config.toml
d_model = 160
d_shared_expert = 0
moe_layers = [1, 3, 5, 7]
normalize_top_k = false
routed_scale = 0.707
lr_router = 0.000746
tie_embeddings = false
optimizer = "laprop"
beta1 = 0.9
Below are experts of layer 5 (counted from 0) of a mixture-of-experts language model. Rows are named router (the router's row for the expert), up (a neuron's input weights, with its number), down (a neuron's output weights, with its number) and show model dimensions 0-159. Each number is 500 + 50 x the weight over its row's rms, rounded and kept within 0 to 999. Numbers have three digits each.
After each expert's rows: "mostly gets" lists some tokens that are sent to it at least half of the time. This comes from a sample of Wikipedia text that the model never trained on.

# expert 91
router:508546474545513490561535491502487472453574414562472437515473558496417492631413508471513472517486453474463533572463493487486491584543540402476574456438560538511522568555553434457445505430479481530433498482526458477483496496606424523541481504550456409468570463492493375432494505501521536511527510595529454390521513535497461547525452465450505465522551570497497468612472540531462587495473556510485570468549482559487461481556501394562490516516463394563518533503540576384558358555447553
up0:528513528497491550515501534429441529491459605501503501518448565493444431523518403448507502444444505532374562513495415515463405405431485509506515485573489506526477587542524484462493454521584495501575427446528476499473528529471461465593483515477524484406499455462479469346529534473463401544517528488291546410520509585487466536426547521506566490448502554526471527519502595425500541568535539513556554563567496537536531528476541504488458385503462464490452548525521566483580473537454535
down0:593522485548498516540503408497501418465488582556548556510531440480530508585435436511533502606480575539523392434487484493521560575594559388561442451461538529528475532405561472531556540505520461450514411434509467481482557528550576554509465501431483418440491556533513445573510469491459458484440547598487438499472504451465479422586521495484592450559562344471530552469486476472552517497469431517453433509449475630473454448546511431478479562456496541527486459463520533460491535454530465
up1:508463520490531481531596585547512510493550562451483445517421499563519478429549534539539483554544496531574415463546355454511571512594550575496555544490523467480470438415493465533425525457492502502577542584509490493447471437515494521472476571501523470482585446471532460510547478446492545509466545456491317449490554528424519507459567518404514495515481455408533529538491440461469541521572518481431525488491433510435517552459517401591436383455491443630539495525493521501470543481430588
down1:428473513569533440434512481512460529507490512512551570474547563455412439572476489475515516458456532435647487613401525526403451554475590521462527387488559585491513513468499520518453468527499412575428533468534443450500456504510527514477474504534493533437549523382585429452501561548496493628487514512519459544506572498524472518461470467466478511482599561476491487477561458483533457522479545497570457364590475516487431445572581489517399527509456475537462556514462512441574520546419454
up2:574504482463458463441535588436518518524501514465474503467467483562410515645514455430545469545550560386599472540521506555440560491511586499417509409405454487620486555627458441534506548404511452475447537553528530438498447413557460442579487517483544438428484513427516507557494461471507567457536528505569451494423514514533449598492454537509554523477563509497467530484521466506523588568506483477416490574441493423591532513497480505481486494480583492500476500452500532574525431427506575
down2:438515498489519547396542508501579519455469496443450554516524597490565463462507485490494585510495541481419534543518520417546494531420366451570431417504542494510512444382383526488441564555480517490521450485463511423522504535496491533499636501532537582530552521485515561456504518551578501491608490494474618527445440520503622463431504457423499477508510480543485514535461448474485539481479478504491482397510507471395447654492398511501543568510434463486531494524537477512482584520503585
mostly gets: " Born", "′", " Pan", " Historic", " Died", " United"

# expert 102
router:518502451489521513567459486494519530324530465516441464483541465461483418455406458447439513471487451461463554541521392529535488549483510450478441464572500578561540567484545423488486456473510401508481537521570441473546516460563530557572478451480483498448590462476500476437540566501491491555543530425470522498587550517525469557448513516513488520436510566454513588631523533506569553397487525540517491399416562490436457454425449515548459462579549456468532592512601484516519470470422613
up0:489485474472462464541420483490435557463494534497466485571522479508544508625467510485443518502584520491504491500509469488516542637505543480605542412540429501520519506480457438552487534510514401489627584468544457503541440485504533494519468453500474517544471491477490540501395581372527557490484495529516548540522467561473486485509385537528447511497612557513545611475348578457528605522438445509475465452527520534403486552479421469521571439485473466495581519507446449456380524492567461
down0:538496530474485563570470386550428501521541460436500486529517532508444492519503622630510580457584445552464575439456507433518513400491432557453551566475474593435452445483570615475516382472496555487505503541452464369531482494532423532537467521483477591459399550524438515452544501571530523571514591463540493504501534521482501496471508412400496450566559526554487393436443498510512405477581509512512460463516497467464549482578507511456547494502527500527446454461477541454541559522489527
up1:547495439493452552558505478497494517442552486514497451457547445438471478450514409404587551399483485485467553578463508512407507546504486523436561541563536557584501621508501489494452519518543524469417488526578520505524456568511508476674507474447467421419584439551490468451485507509477501567547495540432467532560485498432582464410569519442572584549506523431406537528493555527441543453522506510503605507537557479547456522484485599506538509557475378495473508518548545430424520479488574
down1:507396503517520481534450494512557453545519559473504467483418511546523537518496479546464471531554419514518523465533541580567492540570508539383448551463525428510561374490513523474423558480578599501534469496550530581507384521479520549507589513426559546433543551494352497450523425492494417529514472499530488456543542494565456411523573529502562470466487520448435407436521461451514481574435464552412521535545490472580476472503536451498499491528439610493505508546526380523447537394518438
up2:585473513502523451529453482400523525518500505478480583553497507541432446551541400476484515350527488541489479540455459564523498518501463466485486529469555516480557499493494461509501442315550538495463520508527506498558511526485495443557539419483450530461493498484468566474483568498522538520494484386439497471555584577497430545478530545493490442457551552399495488570503588487588647463512550509368601454525520397512497489448442511483426529480461498513444612516599492559498470552486579
down2:405527486521500470544521610489456543602357442597518465576578562497468520445515514518524501552430333442499466485583513486457540570494418425485521471521497460445487573562477556442505460538512446408526479510521412497490494465580522521531428556514483516525463536490508439533532527527475516502514501419585539563532521487583573483502551474611511542480502506521565515541419475528521568512534534487587538464488408495520421488389529510464500498495511440387487521403467487552434430509456445
mostly gets: " −", " MF", " DF", " ENG", " BRA", " +"

# expert 55
router:549477557474447480572522523526459510497581508449540518489469548591433470542484438579534538473515477500537412523537448532516593521573517435539442414575496438584427529538521401471507524491557492534489508526454546451465516459579516457577420509491455420487539483483505453503468518443561432506479408548501427502479594616430485443433535411436450571485569570501476573476518480390488545433485545495525569494508471597469498455518501422540556457451417430491491608575573556475448494483529574
up7:528506533493544460518507442517566510504591499450520525533525550527518560438428429497431524540440374523401459435375522435509464526611575524475516571545587502512521509461608516535538473487445562457538453543503519476491471503496505454465488456525441470414504466547523460492449556494528478519498470440591447529497556510533516520567554420530518468589594502420583556466594506519548555594498483479510584537503501462481451493424441521602445477503536469494471532428575590467394554440443602
down7:456472541532553565522517559502408497550439509384499521523539527511464501484544532445580473439487578541432588561588482558417520474492518545512566454404515535507527538633547362408561551487533484441529579469499456494481497564505554400587503423489431479504474509529507438469484549512549410457539442559448536452564495441436475528503582508556465506510421456493505486596444484549508527468551506432519519497543434417511503467560561554589481549453419459420410521461478489494510502459447539
up8:577470445480481505446548580547544520452469542552457423558432532545527501526502478468568533484451444533449485495501454479461387539512541442557532363547491499489585444543557455450543525452528538470461573571503509413515460482525467523456433579547547455480527553468563575520394495483464558485566496498516496443453483529440480467570598600514572444528472510419505548449525491480598466551525580564452430387445505510540506499433443465549546492580457480534503470330543437539446494474511482
down8:503500470482447476468476526504476559349537555513474477485485433480466466436561544462523520493579538500448497567512528521513563518498461473505478610468456448465408531520515484605513405442531508501424610522442495523500436570473521488407543599512478505442405564537524423637505480479502431596520390431532434531428453595465486546459572533480423451515455611475559465488527482540600487504517556485433482481433487527553565536453503537513533595516454558521492426484485490551553468478450514
up9:582515543500545437542523563434528510422551525507457507547536524592451696527496542555510429435592549474484546543476483499558566489470460491505615489515516389479474435493501446561522466495497483511448466518505428477501478503564440511369402523532474488510543495502547495482541488461538528522492494502411538447497529495444432509597563467476500488554450522533509499519550488462570531491495575624519464353521548469528445498466535548605456466477514488532560502395507434399497531597520547
down9:494551474448479437484584506501439529495546421611468524518532468516389496460546468491405477464539470534433553472467607590539495539576480488439458569502567505451488466562505523566483474491560556458465547491478509509503575518491472465472494484446453404484594486454439416554461524461439501481537468404490519489516530609588576495352482434465396562528573501557568549552468541524567470627500536478443507540456463621536495476467475525523536498519469523476522572523402501440494460505574537
mostly gets: ".", " .", " James", " George", "?", " Michael"

# expert 83
router:486525463518512439586558510447514540350504432541530475489539506512490525565470527548529530490472540512507500561588456489567508477608536477439545496464530452515496443459482430525558403447519495536461457492486520416465538525571569513519498507595523475569505414519490402407510475445557500540485572565490454453455542574408470540553492454462564494518488458464554508524475547458388482482452505526412586459582480544521431444535555430614422501453508439573572498549552483421455450572460613
up0:509465484490398449561496469476462572547532473540520482476519489437421495541395433547491500406490481534506594585539491504471562510557507501482551453555412487676452456539509511470531460450399501570465562539546451484586400496479452480526507484463504444433482470542504502463539439433548529498488561517516511589500450417548431535479536408513534519536503484549494521517455608473520519525520515480486500628388497521511541447548543421519402437560588496568532419532551522497451431540425553
down0:477510522525527551448519468477527573501532459487476594488472562517454524553516465496456515475533462512468540530511585446531451508439521520513426475562572527484393468491504483439507534488540503403522367568609474500441473561588466421436566557472431516501468572376574570541413510586485564514528503494510523511503457522417478513556372572512511514404483458437441528558640518506595458419415492552502538527558547466485463566443439521451499496424445536483518473534440500486513474532547581
up1:583540555469538501509453460445550507444530546505439616469439507494458529573483594508585490438478435540566498492546477479513608535602544532448503487467477437484463437444505599546469421446516505435516454523547435406481583444470536439504455577501530450533588514512415418474465434465499493524470513506413448526531544551395460459465523522443459569548552473524510535513590450529527534514514422467495499482522462514553408465478537431562499453454514491620532496593469435353450517530458501
down1:476491490512489531522440481498439461532453482540512486487568484470545560569448499506485565455503542561404482429531499501510481496501473457424553508499506441423479610453474486452560610533533472495452604572494402553422496484655621518464624458484573569529541510564491490526535546511533501495564552474607441441506476499543460502408549460371478517419505514550507544413517468491490446568429532587489507404581440520521484445445438510476532499448480503477480518493509544408602517505536477
up2:587371416536538384454531513521521576425551424402531511465571500546405473482505576538454566514522520509512482451527401557579543426562556540451494464531467504528447458542467439528521458507445495534515500470545470472563620370580488455484502530496499454469594423487558403485446499446534525520464540472486532469499550581519493488471485525466494450479490443398515431548490549395456483472540518437526536451461493625512538503518533497526398504507583520385542481556474524474518550507497534
down2:503487511346499519380500529506431460503501474502544408498530495609577460495477541487537482517556604462587487439490535433554380566529542467481475547500538498515457478475457536550511412522542509479527516536484548520491494516564540372546495568487504535407487443477546553389494496549455531524521454492458515422554454497551348497571532454484543502385515478489495464484516432620565559468508474455572469460498553576465394571525503443481470578482433501539594471495533493523527496500540538
mostly gets: " Clade", " Coordinates", " Website", " Genus", " Born", " Died"

# expert 76
router:515528439503531448559445475464512543345518444470468454505550484538492479482462510428473516427517401462405563563458425548505488486537523433536521490532440469578527572511476428497472484460500385472430559462570528461537530472534526602526501597565509462510556534506482456425504577459461438530534503415488541490534552493463435552470541594541490452474539533515521512574556529455582578504500560510472534418354496513523431485454450542485518490587510513488539554507637492545509433468405600
up0:474581492479561553489480529523538405509540515539539501569409648541498510545566571532475509489546528477408568542563449526450483612448580480535464478498500434567469510501563452445447542423453534506494461439378467549506507443593554490430445493573461464572414489449487432431496489438456486517479556494539567428488531495493485473493529550512516463360603556494539467509436546528499521499457536482483515497414614525536494499430448451460435541510632483478566546560554507532516516516540457
down0:437511580518514502516478477463499510555608460546442452440461499437509453512495537450475505411406565467516451499483503507515536513471472523450482489450484546531555527552518478552571486501516456501560463552472422405526536617485446461443549580535450525462476515455463547610583473487487526505455472478594468447538507528549553445461585557536484507406553532529423519421497390588576518595407499434551400522521514449546521600473568562604449513495562571437450496505478508475516453378479456
up1:500484491521502432560411569428607536579502526504409491525468512574481479542549574450439500466576448488453473499451495505521549484504535484454564535415563441495476484437562554507519498475555500443571516456476484535643505528574518471472511492506482452530537553456543497475514547529509531541481423510444545424499476462394497427464436401512630471432534518490460538445507494496462459532340469442477405582565524468518478556505357423452473503449480517492569504544539624469511527457536464
down1:441405482535506650502502443428412498463477482509523523502472470499508467515537492480471508548393549499566455432505463424507451420476534431512526516454472523576532434560470473582532456534452522525526522485496474494508573487584551470548534528433540562501478495537482566537609490407534511599521532520384448500537443503539380420538513450395543468517481579480488566441529442476461508406415543521446503516507583464542609552506576584543531533497512538372498482529535482467456549424528529
up2:563512462481560469601474475569557555534590552400445460532496415513417474483513481501485487478531562450552601561546439506516550586601571484483533553487529470484463549542500476460515514537445450454495520514572465527553479510461546555462429501597437474471531504557499401537531541467518482563477382445560465443590557541525441517485510403444489544406506527507484533546573600503451556453451545427543503425429464478535545556464396473507494414515499530529439537577510492422557450433426520
down2:553491448396558481468555546437544471498550448482463522491486524510479626460513694459545443541529445441460525502486511543456501435472404433562513520540494536521482497484486458581581485453467515449436411554523513500468568595496520491540525462523590518443513519525418474482421494496495506564547493387464521578452444515471450518533564360493583461498461604471520460471467511495558463534504534532481579516560552490557545530446498468548566436542519453438576542443484408432557555482524464
mostly gets: "  ", " MF", " FW", " DF", " ag", " GK"

# expert 0
router:541474571595465496602510569407472501446609454467500527454438556477551461532488475540446472422541461508490546475514467518583486542537514422472504462443481495515412449537565482469429403488595475432516533543473456527501526464629486490504461628456500513516538498485387492545572539479508483458532530446523540372500544488465427533469530484553526507466534497476521503506582437475536564413559574505540539520441555473457479454463402412571430452494511472519533431455582507605545574420490465
up2:472552484502454472571522498427404444551482494395428501521473632472498502410357546496456505560542492575540485481562504413513588620497527448471483491519417379602516511509527477436522512465430446548477612500422476453559507506495460463552457581516489451538468421520570513514505607573528475485540465480490549407557546502435586404528478422466534511526534600495492509529561541462536492483529463448444488504498516458534565487505491436570470528448459514475543491604458461474508501504498460
down2:584442446597497491424536480589565407518464545512512484554570504516497523468442431522509455461522504411509508480544580556484435484481520552430508547461484573560529446479475525534586516538454442462491534497550441498444365432580555561540511459487526527455440577442465459494598619435541439434466543512553547437413509551523592526453514477478487512513514532489555485497434510502487488517475646484466560401464477410526573489568532434422502540462421536474447494453495573500511407473490514
up3:474528504504472441568460483465465564559472577488510575460579471561456473568411496532539521435534398573451449450495441499572513595417445406491558487466570547442478474502545470555511514405547438593523537538401554549596499466585506522520508485535579536504520525494476449455436406502504472515496516578545525405504457490427429417486495470457488530490575465385512535411519554521462470419489447462479574487459539548522491517465449392468526448580439497471557541481580523464496512521602468
down3:450453528494494454361519579469483469510465568433515546527433530520534473486447548511494490476528529396459505544549554547503524438578500567464569591548444489463448451497508563521519565565498532456481526499612420493565443521448556392586464480465461427464574372461554511529503452546523568469513519381526584523515515515456535509512493517429497517450466518492486449530396485504487424607466580455494457578486513402541581540484444539550498496522456427590418495561473491482589554497469477
up4:466517494522488506653495556497515555470597508471451499477523526479450494469445453542486501392543435522479442496458435468521476512487419547483417562523487423494381601481543537433508465477502512471541554508525665472432496616537522467509418511428464496474483475480441478500543483421488498453514552520607508482482570554497509468459519439564572436496543486427529502574523527456440585482531505501564493471555504513419532447541451391546427508449565539478473477474620626520545471464457551
down4:507588510449570443491483547469457459574460525523438489514463541516496542488472497449521473521456568464532527528495583467498544511496532550473565483480563546519513440585533464458524522488548475558446491545480431433468422555439405555461412607472454379649443518510514497491519632518580494431475469500539579496445483520492494551418444544412465526451427540443401514492457477543465499502523482564569436584533512405487522500481451476528425437544484539523533525627484428592495534423567481
mostly gets: " \"", " '", " un", " [", " su", " e"

# expert 71
router:486450440498456483499565492518515554403545441435517461424476590474441426515458405544498505452458475536540526505500486544480489540525476443511495488520535458560468538606563410499432460502527479455432534537584426460484514437555425516544455601464495446466575455515490451464577577439502512566578549445500447480512523538523443504460550520490500490449510560427492503555574433522578582469513622547445496434426580500552496392425509485559511490589518517504567459470630525523525505465401601
up1:547502478400527534456510573526514510498457421489523439474485573523526463467548379478441535516565449508564518566504427562547493562584485485555590437479464507506483510545557485499529467532493615409565413454504494502532461377584465547511499563516507442541494505486506543446573551475510473510529507489504459502532461551515562511464493454493604418498426423492560593506526502489580507405506576424514512551406423504545396495470506486555490571501523428485514423589583511641528489421513539
down1:468517501498436403589500530476407450461616620546407467498499500493497534479501480593528445429515512562463493551502503492468484452473508454473584571551546445466534473568521495524517491559499450506493511549495489616583542468456545478455530533475452591446550451475536532491536473582527524502379532557558535528540514524441497421545525420419541510513560498504381552417502501458505496556617447543498456402520470454513568394484435582551461463488463551496543492501577457438503519444505383
up2:488543438441500402494489462539523507537475441517491488373516551492535571497476455413479579518606433597486559515528438520536486469454489579517437461501501469487470409436478550474478461514527547426527532426492527472536538539574503576502509542484514560446539512461470573411553417512546435546588447510514468512524527457407575592483521541479480488436506463518515505525523472447534570520536622565465571506478479465466546518355431526499523595595453524526517592427551475437516541490428610
down2:453470489632470534486469455503461482495461437446497501484488552551466607452531495535503515555470590560438490544520594459575432467452524529416454469455499462515548522453479566599486449480440413506488471578464478495590533473484520496509498512539510412490560473570446473591515451485511567425455536436553538531429483496602430503493431520539585498488573477627526414444488495518433497475461483486513416490477543519529541481495539456511460539383553618486658479491445409486483568542504506
up3:518538561514436442545509498518537504535503482506411464415531524489482480498437320483513524415489452511450503518510472452505494508452451531488519556483558472501512530493518499500454472488532407486523446467534458535474610589452487491447488513569433447455518399571480484431527596495554491481520588463482389373522517612489485531441552511534592533458554510329477474476547461487496593445514466514472538450393552535534521511459485487527496547374529575484490508485559461543499536405470584
down3:610529477454515495543447459562544489485417519516465453507550521599504597542487546537507470524531588491557432434500493536456456501464572473552540455532565553484462419494548441526521467464489545587470415477445534397469506552475479431422520557541449560409483562375523534568416433541467534439557523526557554487550544415455535531502464549512471458414523485488369439503444592471516500533467533419476558623500550452516495526573437467549514540448475514483483446451408457512470554554493456
mostly gets: " Votes", " −", " Nominated", " $", "\n   ", "  "

# expert 120
router:490498523514519468526417470487517535489522520469522519509470637526452487551385377484469556474513516545466541502563415517498554419532593458497574463441534617524459453508515498491509461472598516498489623498506486446499563458509524458570460590556463483446468443558419465469521568487552439567645580419443489480503647535405455464496519572508476562528533491465466499475523535456505555479415499425491499499517519546462355463503465482523478490528427517507558576529497442482452483476457547
up0:532470566476446581542519528424414466459433594519443499449464495556486517537472490483468505531504556537522579555521531496580457451547519531403476497521478611569489496580481407473492525494432540441523529527434504447666569481514551502464467533504471462518474444429507459527477522512541371486542488486496565522604572540417450451513466540599551451521465432568537515543585552452476487397541560413472498406542479540511474363510501544503441484581477462472518500576481502464578484480503533
down0:440502480444472510472527431557551521472511436533499500497480421470541517456461465490527540647496465482537485474436546502535464324457582514465481559412564502578594476536613459609448423492560584523508530499525503559501456420424430465514356507514493559509545513469460504483662417439495485621518558486503572590551485523489488527501467481509431555436480517567434487450503464489472492536538489486517438622484522452536512536456498473504475539487547558478480488525570507503498489527493487
up1:470521543465444437448477523516412511542494493464619491544520501486458491408455527535393582370451489480521521438629429562544476508453509466516468496561523435558403554498510564552447505532506488563530446481436499533509531537494443464554406529536537461480462533518457422512544520392544533564540512491509431422555574442434416488454407544460534484491515512423520440496580566595573496531463447552481602531549520461509544591499463434555455498568534511430556447540451484474574483486455490
down1:479470437567510511458477467433563437561407531565472600537480488596487483437626442504531422500534403574546518475501503491461463483573538431507481521474506448598549453424562531575442453481492420514495538465468560555530565438513509522482542517466426555476529560478508471550522515535424437492465478435545583571479594574545575425406513448570449533460552471563491485409504394403515537486538590478545458510445461562508455465550534538525424500453540506550482532443549455561514456518452526
up2:489484498583458496518509469563355510571510479499498438508505518495548446473484539515591496388523508450447520455505493382535444462516491504499494442491514462456442496480534497453483453439570590546506538478441556541499514524544498541500502582526560417530520540522432446496513546516472470411543506500517517438540519562502419589481546513590489596513540592423486418540532463520501610455448452483521500460413499430541490483516433583487504484589540524526529586421454527418624434378546609
down2:601552444420508443514574559416447610465551498468441478516501543527503385502486540513436563494490492459610431504558437494464438548454430610462486447512544419589521519566420509519490479556497499548510461462461419574539440582526459492520570464535410434417475558414645514500486489437468465461401535528533406472466549540532550526454555505465566490567450517482501488465562470448482557459526524448500526511514587436503513558487540523545407525530470528495478589455539532485519526492518543
mostly gets: " same", " this", " another", " role", " next", " way"

# expert 28
router:549451581457486522602517465543496494519609508478528498472486602585467507571476461554536562438496520485507450560486483479526544556546548412568480428572444472595392515469466466445500505489538543541473476538472551492455479474616488494542348507485418445530502496464485503453509563407576458452497425522438468531503531604405496465475450465444495513491562536533447537509480462407521528465442572562496576486454471564444473454430463448555536504455449400527540561521579529457424500437527580
up8:490525505520593447520485488481445465518509414507548476449461512614480478564510572488463617599430580529516537490534471460519549531448508491526482443503450509531454507389551484492528493466527506420456564454464438543511566461515469429408454498465469439594555466457534427540397521578456479549510502542522473455480531496497518503482449546537549442459532620460658641523526451527533474529473478503459585513515514529445580579452459503508466565473549506508488559465410568525444459447603578
down8:423455449474502521621488518535546556397429438528502460501494470484482469474435532452445469491390498518422484501478524422496483515527539402486447464537423368489523485543507632514562446474522572524483476506542518597481563475571502413399463397518521404564472610582509553575489536514539548432501569430478504513373489452620537583473507516440489467569500503448495559504484512578498491530534557511541471475553524517541523433501467580523467482525470510495513465581500512583545476531472502
up9:428603484493613510571389472472461453462535514540468448538483484523443530541448490420491510497487539538546481495478408437483407611528493401459496591571538549520529526491499485448529456506533464500520539473515485434454521559587479499535488536531461529469482426586480532452507650485468438482542458422462471491541633455490524563431506578527514535467515538520480567431547547492503608537511525384546542526442519515367401493422553505562532487524597432499507455526549503497532479452495532
down9:453467517439393487489485439425493600518504595507571510513526519494507441499581453477538509442494476537552443564397409503448569487474466542554467587493505439462421591538486455506550636503489530536441502532480346540495456543520501504475548511544472544576559616469486474501465511523532547461483521427505428546506485460498516540570435556502483496522409494473493518548473549467521468496579489452550493458378353477448479505576521584490465536416510459524433499515489556614507559521449519
up10:490558538557483500492512505482410537484599494456531415483472519523445648461497445546500503469514509537523461533521463531529552412537451418484526579478526491482414456503420502590535434545573493409509553619485461523562544502479571481504496542506458518571452469473467462545497564472541507463472487474606537461528552591416516461524511462525528571506406527429517500536514509428449561531499480519538517444445597409517583481501470548545363499473485483630431527525614482601424525499538514
down10:473463537462529521552503413489432458535462526525461575494494511450453535588556599614539478478428518464391472490572569466530511544478456451479507465380448558510431472493590498395487483535492474533458422481475491530500496386591487573524499485534534541550531532542474488570463487529500434459556526593489594474547505530587468426494430426484572485568477470379498506507568512502489569605471507433524523472425497519517437444452451505609494483435524519389544491494543489544553424534573522
mostly gets: ".", " that", " .", " res", " while", " but"

# expert 12
router:568440614575544482563478489447477491488578555489536497505435564493525458530474473544454477428501388507465502547542428485543538632523502454520522491433511556475433487543547500408448428444541517400508494496509435495573450495582509498511509627467506455466529499490440472470495541502578516430566544488450475395518546533474457540494447458503614559444601533382532491491504468388511570484497552399478579509464517538422537538469398416496454487527494459500511539483559586540512537443459532
up2:510476537519462508517447412500450509472539591413545539446475510508516539522450450536483498559464540438418474514537501538493496597541595503531446447527467547523547481545454545428574525583531454456548506555513416499531536508456564472548435511482502523456458404487570506593568604449525513580495591571525462505500544494516395522453395474612561491471435475523412478518530557376549601506492524529450645502516542518527504578446495507533510482455543442574505478492411393503460533530463511
down2:428500612465422505475556472472449513480510570440566501505509373572636511492581473608463539489535502502476504431447414549478509484432509532515504438409487546537466419558621449465479447506518505491559530483486581503475513451503498520534506567546429493564500521554572404574540447526527541511499477443523544489521401479416488450556426582445529574492549466501479510513418530476409533495554486417451573561446515518482494396469427549471428515464527547499486621550552497518487498479536452
up3:431532583507541600547579508470560516534571519516522476443468440502517502562476411445494470516447447539477485495536481548559492548613477470494522399468433493436518472496386505471415503537495434379474432602455448454481519584487498525509501536560487510416530492521516409522482616548479539464564508485579451458539615571443453514427450459491551534462535431442492542556464464431507484464454501582544561556444464518460497491402427540560549450481553488502539481468551588541494476490560606
down3:445492450479439435505554462492536551496577534586546511503542456403540531439451462520484465440454604550441499577588477494440530477513527507594578526573521529503422487541617450516483500552551513499500516446424444493489487420590516509486503576509514417467482486402519532471551513557488568444455507483510553531383495539548493433523453503462576475499526468381567468448535467559509547572496519403628476559484539553421444483451371508477566450404497505529507431537534478510471564506448502
up4:537520478571446455577478535474495539495481433494498482503596451439526514490440429549566466465477525487476437563455431507552560517505538491474521435568511476483427462471623506508478407458524416373545504513489481510447534487479537496570460472487534515414562561495379543467446604492564567555479465453424488469525468504557449496516534584529625547494551499333613502544536507464510534497424463427440510454593503478453557513443393457560449511557520482533510480446508575504476523502460551
down4:528449565454501502588502484465525491414583599484499464433503489522521541487499473468493523438492443534532467565515636459446506514532529398536527461392527453544442433615492479477540463490513626579590446574470500563458526516511501439449508500426408434458497533537516471513508581460528470477443501506439524588390613529494428540514495502486512465521420518522514587425445503544412452545579483444443437524487540486491519570506529510518511444475435492531485566445552455586542592416520542
mostly gets: "/", " \"", " un", " '", " [", " Un"

# expert 67
router:565465564559507464532455506495463566461507533451473440501380522523455446533443472537545510498513446512415444555529379509456554469567605514472565445466537450536466531505512468492486499432469526482459509530440477438514524455557545538528484562510524514474521463543473493583457495501601501530532440507588348410525564492503510564458425529491538491439499403506533578600558466521478626540498470463459485525452476504477490571555461451516501435504429542524507659437548472531409408434431545
up0:500442406521517538548497397476557542435495459512432482530527537576472541532458526534422517465566516441458473555523450458461464531533598497529540516445586441456519459605488440408417447429495551533438471503459507528524522498497505461546402483476566532477487494534561535477438462446654503516522479465515469503562595585530455508474429497481468592476500529543467459549597491549483531558475450552587510413446495432372483587511451522448534484576461551491539512509590431486503415434435550
down0:543581575453475460469502540453498475570375533453535459463513530446497565491458534452461528540522506571558600458446542553555567546437517465432458506469496415503418476492574513514584520441489507430614559497418550473416436561456433506434466532468443474483465512493423466558552521561492417457558551515566474543474474532460513514489559534420515453556480532495524517413439469440526510492464448478488519487489540432538432432507628527434539600405437503451523510550424541538485603502577562
up1:633471490506485379494409408477529587474476580492507488403433576530461373517463542521447475479505505514442584473499499514501494499570592478590465453498503475531564508541437496526488534461595415523497473575557571507522581391594517502448511470500554439449573427490531452480374491470592435481473480515519510486504520517529470489470513565563488575505469410495556473524550533472485488539508471443504470499424478615476504519525441430522469510438497533514553478438536481538476439526356534
down1:432474547507425500454450457547426479511457472627587385425503461480510510567469518539438432556441433517522536581550537500494448592496497446544474439476480466499499525470519484425489625506499534577412564420565493563440503506555488564400483445524411537525410467489562504571476541477544470450509465616496565477466506621468391476465508492462468438521513555544534437554540572546513511451423495450425451409480512512539506536522523504488530569504443581466525499527515442572483493550531548
up2:520408484461577454520572604420553568459495456441499502531515498516483415531511476508506547474543522423335481505614455631530497535448523547433454485537559485471559566550485510506500463500538488449452578566464519452510513443500533463484484477464481493544562452468522598494551465474571494439532478489581442408499493438485556531486423399572511475487510425480597534564525440498512549451386525502469524476514432459424525462570421474560432488546635477483472535510583488547460513454508521
down2:453467395447514474490583571585465542578492546471509460593445384534491486499483552512404537538424565483545503498550538559491476489483563549551450522584478494504400542471535527555523573491456566451536458536487582606485466461435567488534461499496567479544384479577473577526548582449440460496487486518485452474483384571435397476494438414438474545435477472443448514607421472560497555438536440431485505467574540474502517509551538530486547507514577512567502479465500431524442533491534522
mostly gets: " Saint", " century", "19", "ș", " Charles", " king"

# expert 111
router:560557463506497395585487531412486492428512473502460459460499558532468499578487455622446493505528533531447475544484376573452535481557509481545559427509517403541540541617526453494471474373492522502465496486570498455502508495557517581547497589503479454554498434512462376525498486482436547526530569520569441476469552507509465508530476453465570456562454543455603477487391545466445546472481559513431569527462540612495491445532549400634526539548519474536469485555533551463465470454453531
up0:456553400455438442503538527480540465502533558502566461467447490479546465506468461462459532589539482523490498572557398508528487462451565458511554463444521499493559515484553496475532456375512448496515568465454519457493516473582451494494472544476403433597465409576469319523498485448509517495466617542481449539592457511538412532491406429442523558489521484590485493519459459419479538524448528543490535486538460519457516403537499430637467540505550574582460453529558457537559455485459475
down0:475549481499490550576492569511498472504537435494416514474517558571458463438479496474445530430501541503427493575540479492481562556479499595574547469514508566569490490469453525541508469545513426479464551476462504407547553650419453551554582508497419469504510473509521555510533551501410538519503477474486530509463482445542546472417454433451437539416472487433533432490563448466505394434468434517499513507561573525576581552564468561631485495516406564443440547467518551369580435528435502
up1:512425477476549494573418428438439498502495532432498451501495558474490453594481426525506482555417429511537528572422454542510567507419456528506435520500562513669534572495520515535488476406573557495561478526523507501560495580470558401522474654445432507457571524493482459507477538459492495512503500527498528467543525547490491634520443500497575554475425495618517432506505518514524521452477467478522585495386480496514384460468552562493401553488568509463524414485492480485518523492592513
down1:563562486499611469514622443495481459620450465532414536496503463544552491481518480554503564502501514460497490435564462553520416534426557519462426387524502596493528507574489444540433471556435534409430416569487414545468567547546402496527472442538466497439535538466502512470465515520553425532431529485548474528533603446463548373504550425458504525483542434417493508505457537496462495498526479588423398501482592496532471565557605475484452536538494532501510508455484454501583502515489551
up2:537495461454525473503491474461549511458535580515444475540474431576460445479491459654419568524471488558474423465485479526603492482507497566565508342578462464460522509488551457475521550512464520543480485500482521494441548517439585504516499624505481462438507444558408558527470508492524481548534552487488527456537572494465480510485492537479472445553496514407437431596509545560431432411485512644481618522377475540535545404421470473524494488527532434499547478464533454520446449593495521
down2:415463429473470533510425577544445560484525468543557535517410473545462513524440489473505631550575563584553422465463555482444549572520456476564480514551525425484556496444440479510517526477384513490494529445452524417472542475624554513541380535465409490443589471505471546518504494498456494463552482462422518511449612478527543542515490439388447463544427460520537516479492488592575571488542451458567553534538399510460487524499489488494472527487551464571411572546475516530584487566458498
mostly gets: " (", "′", "″", "°", "(", " Died"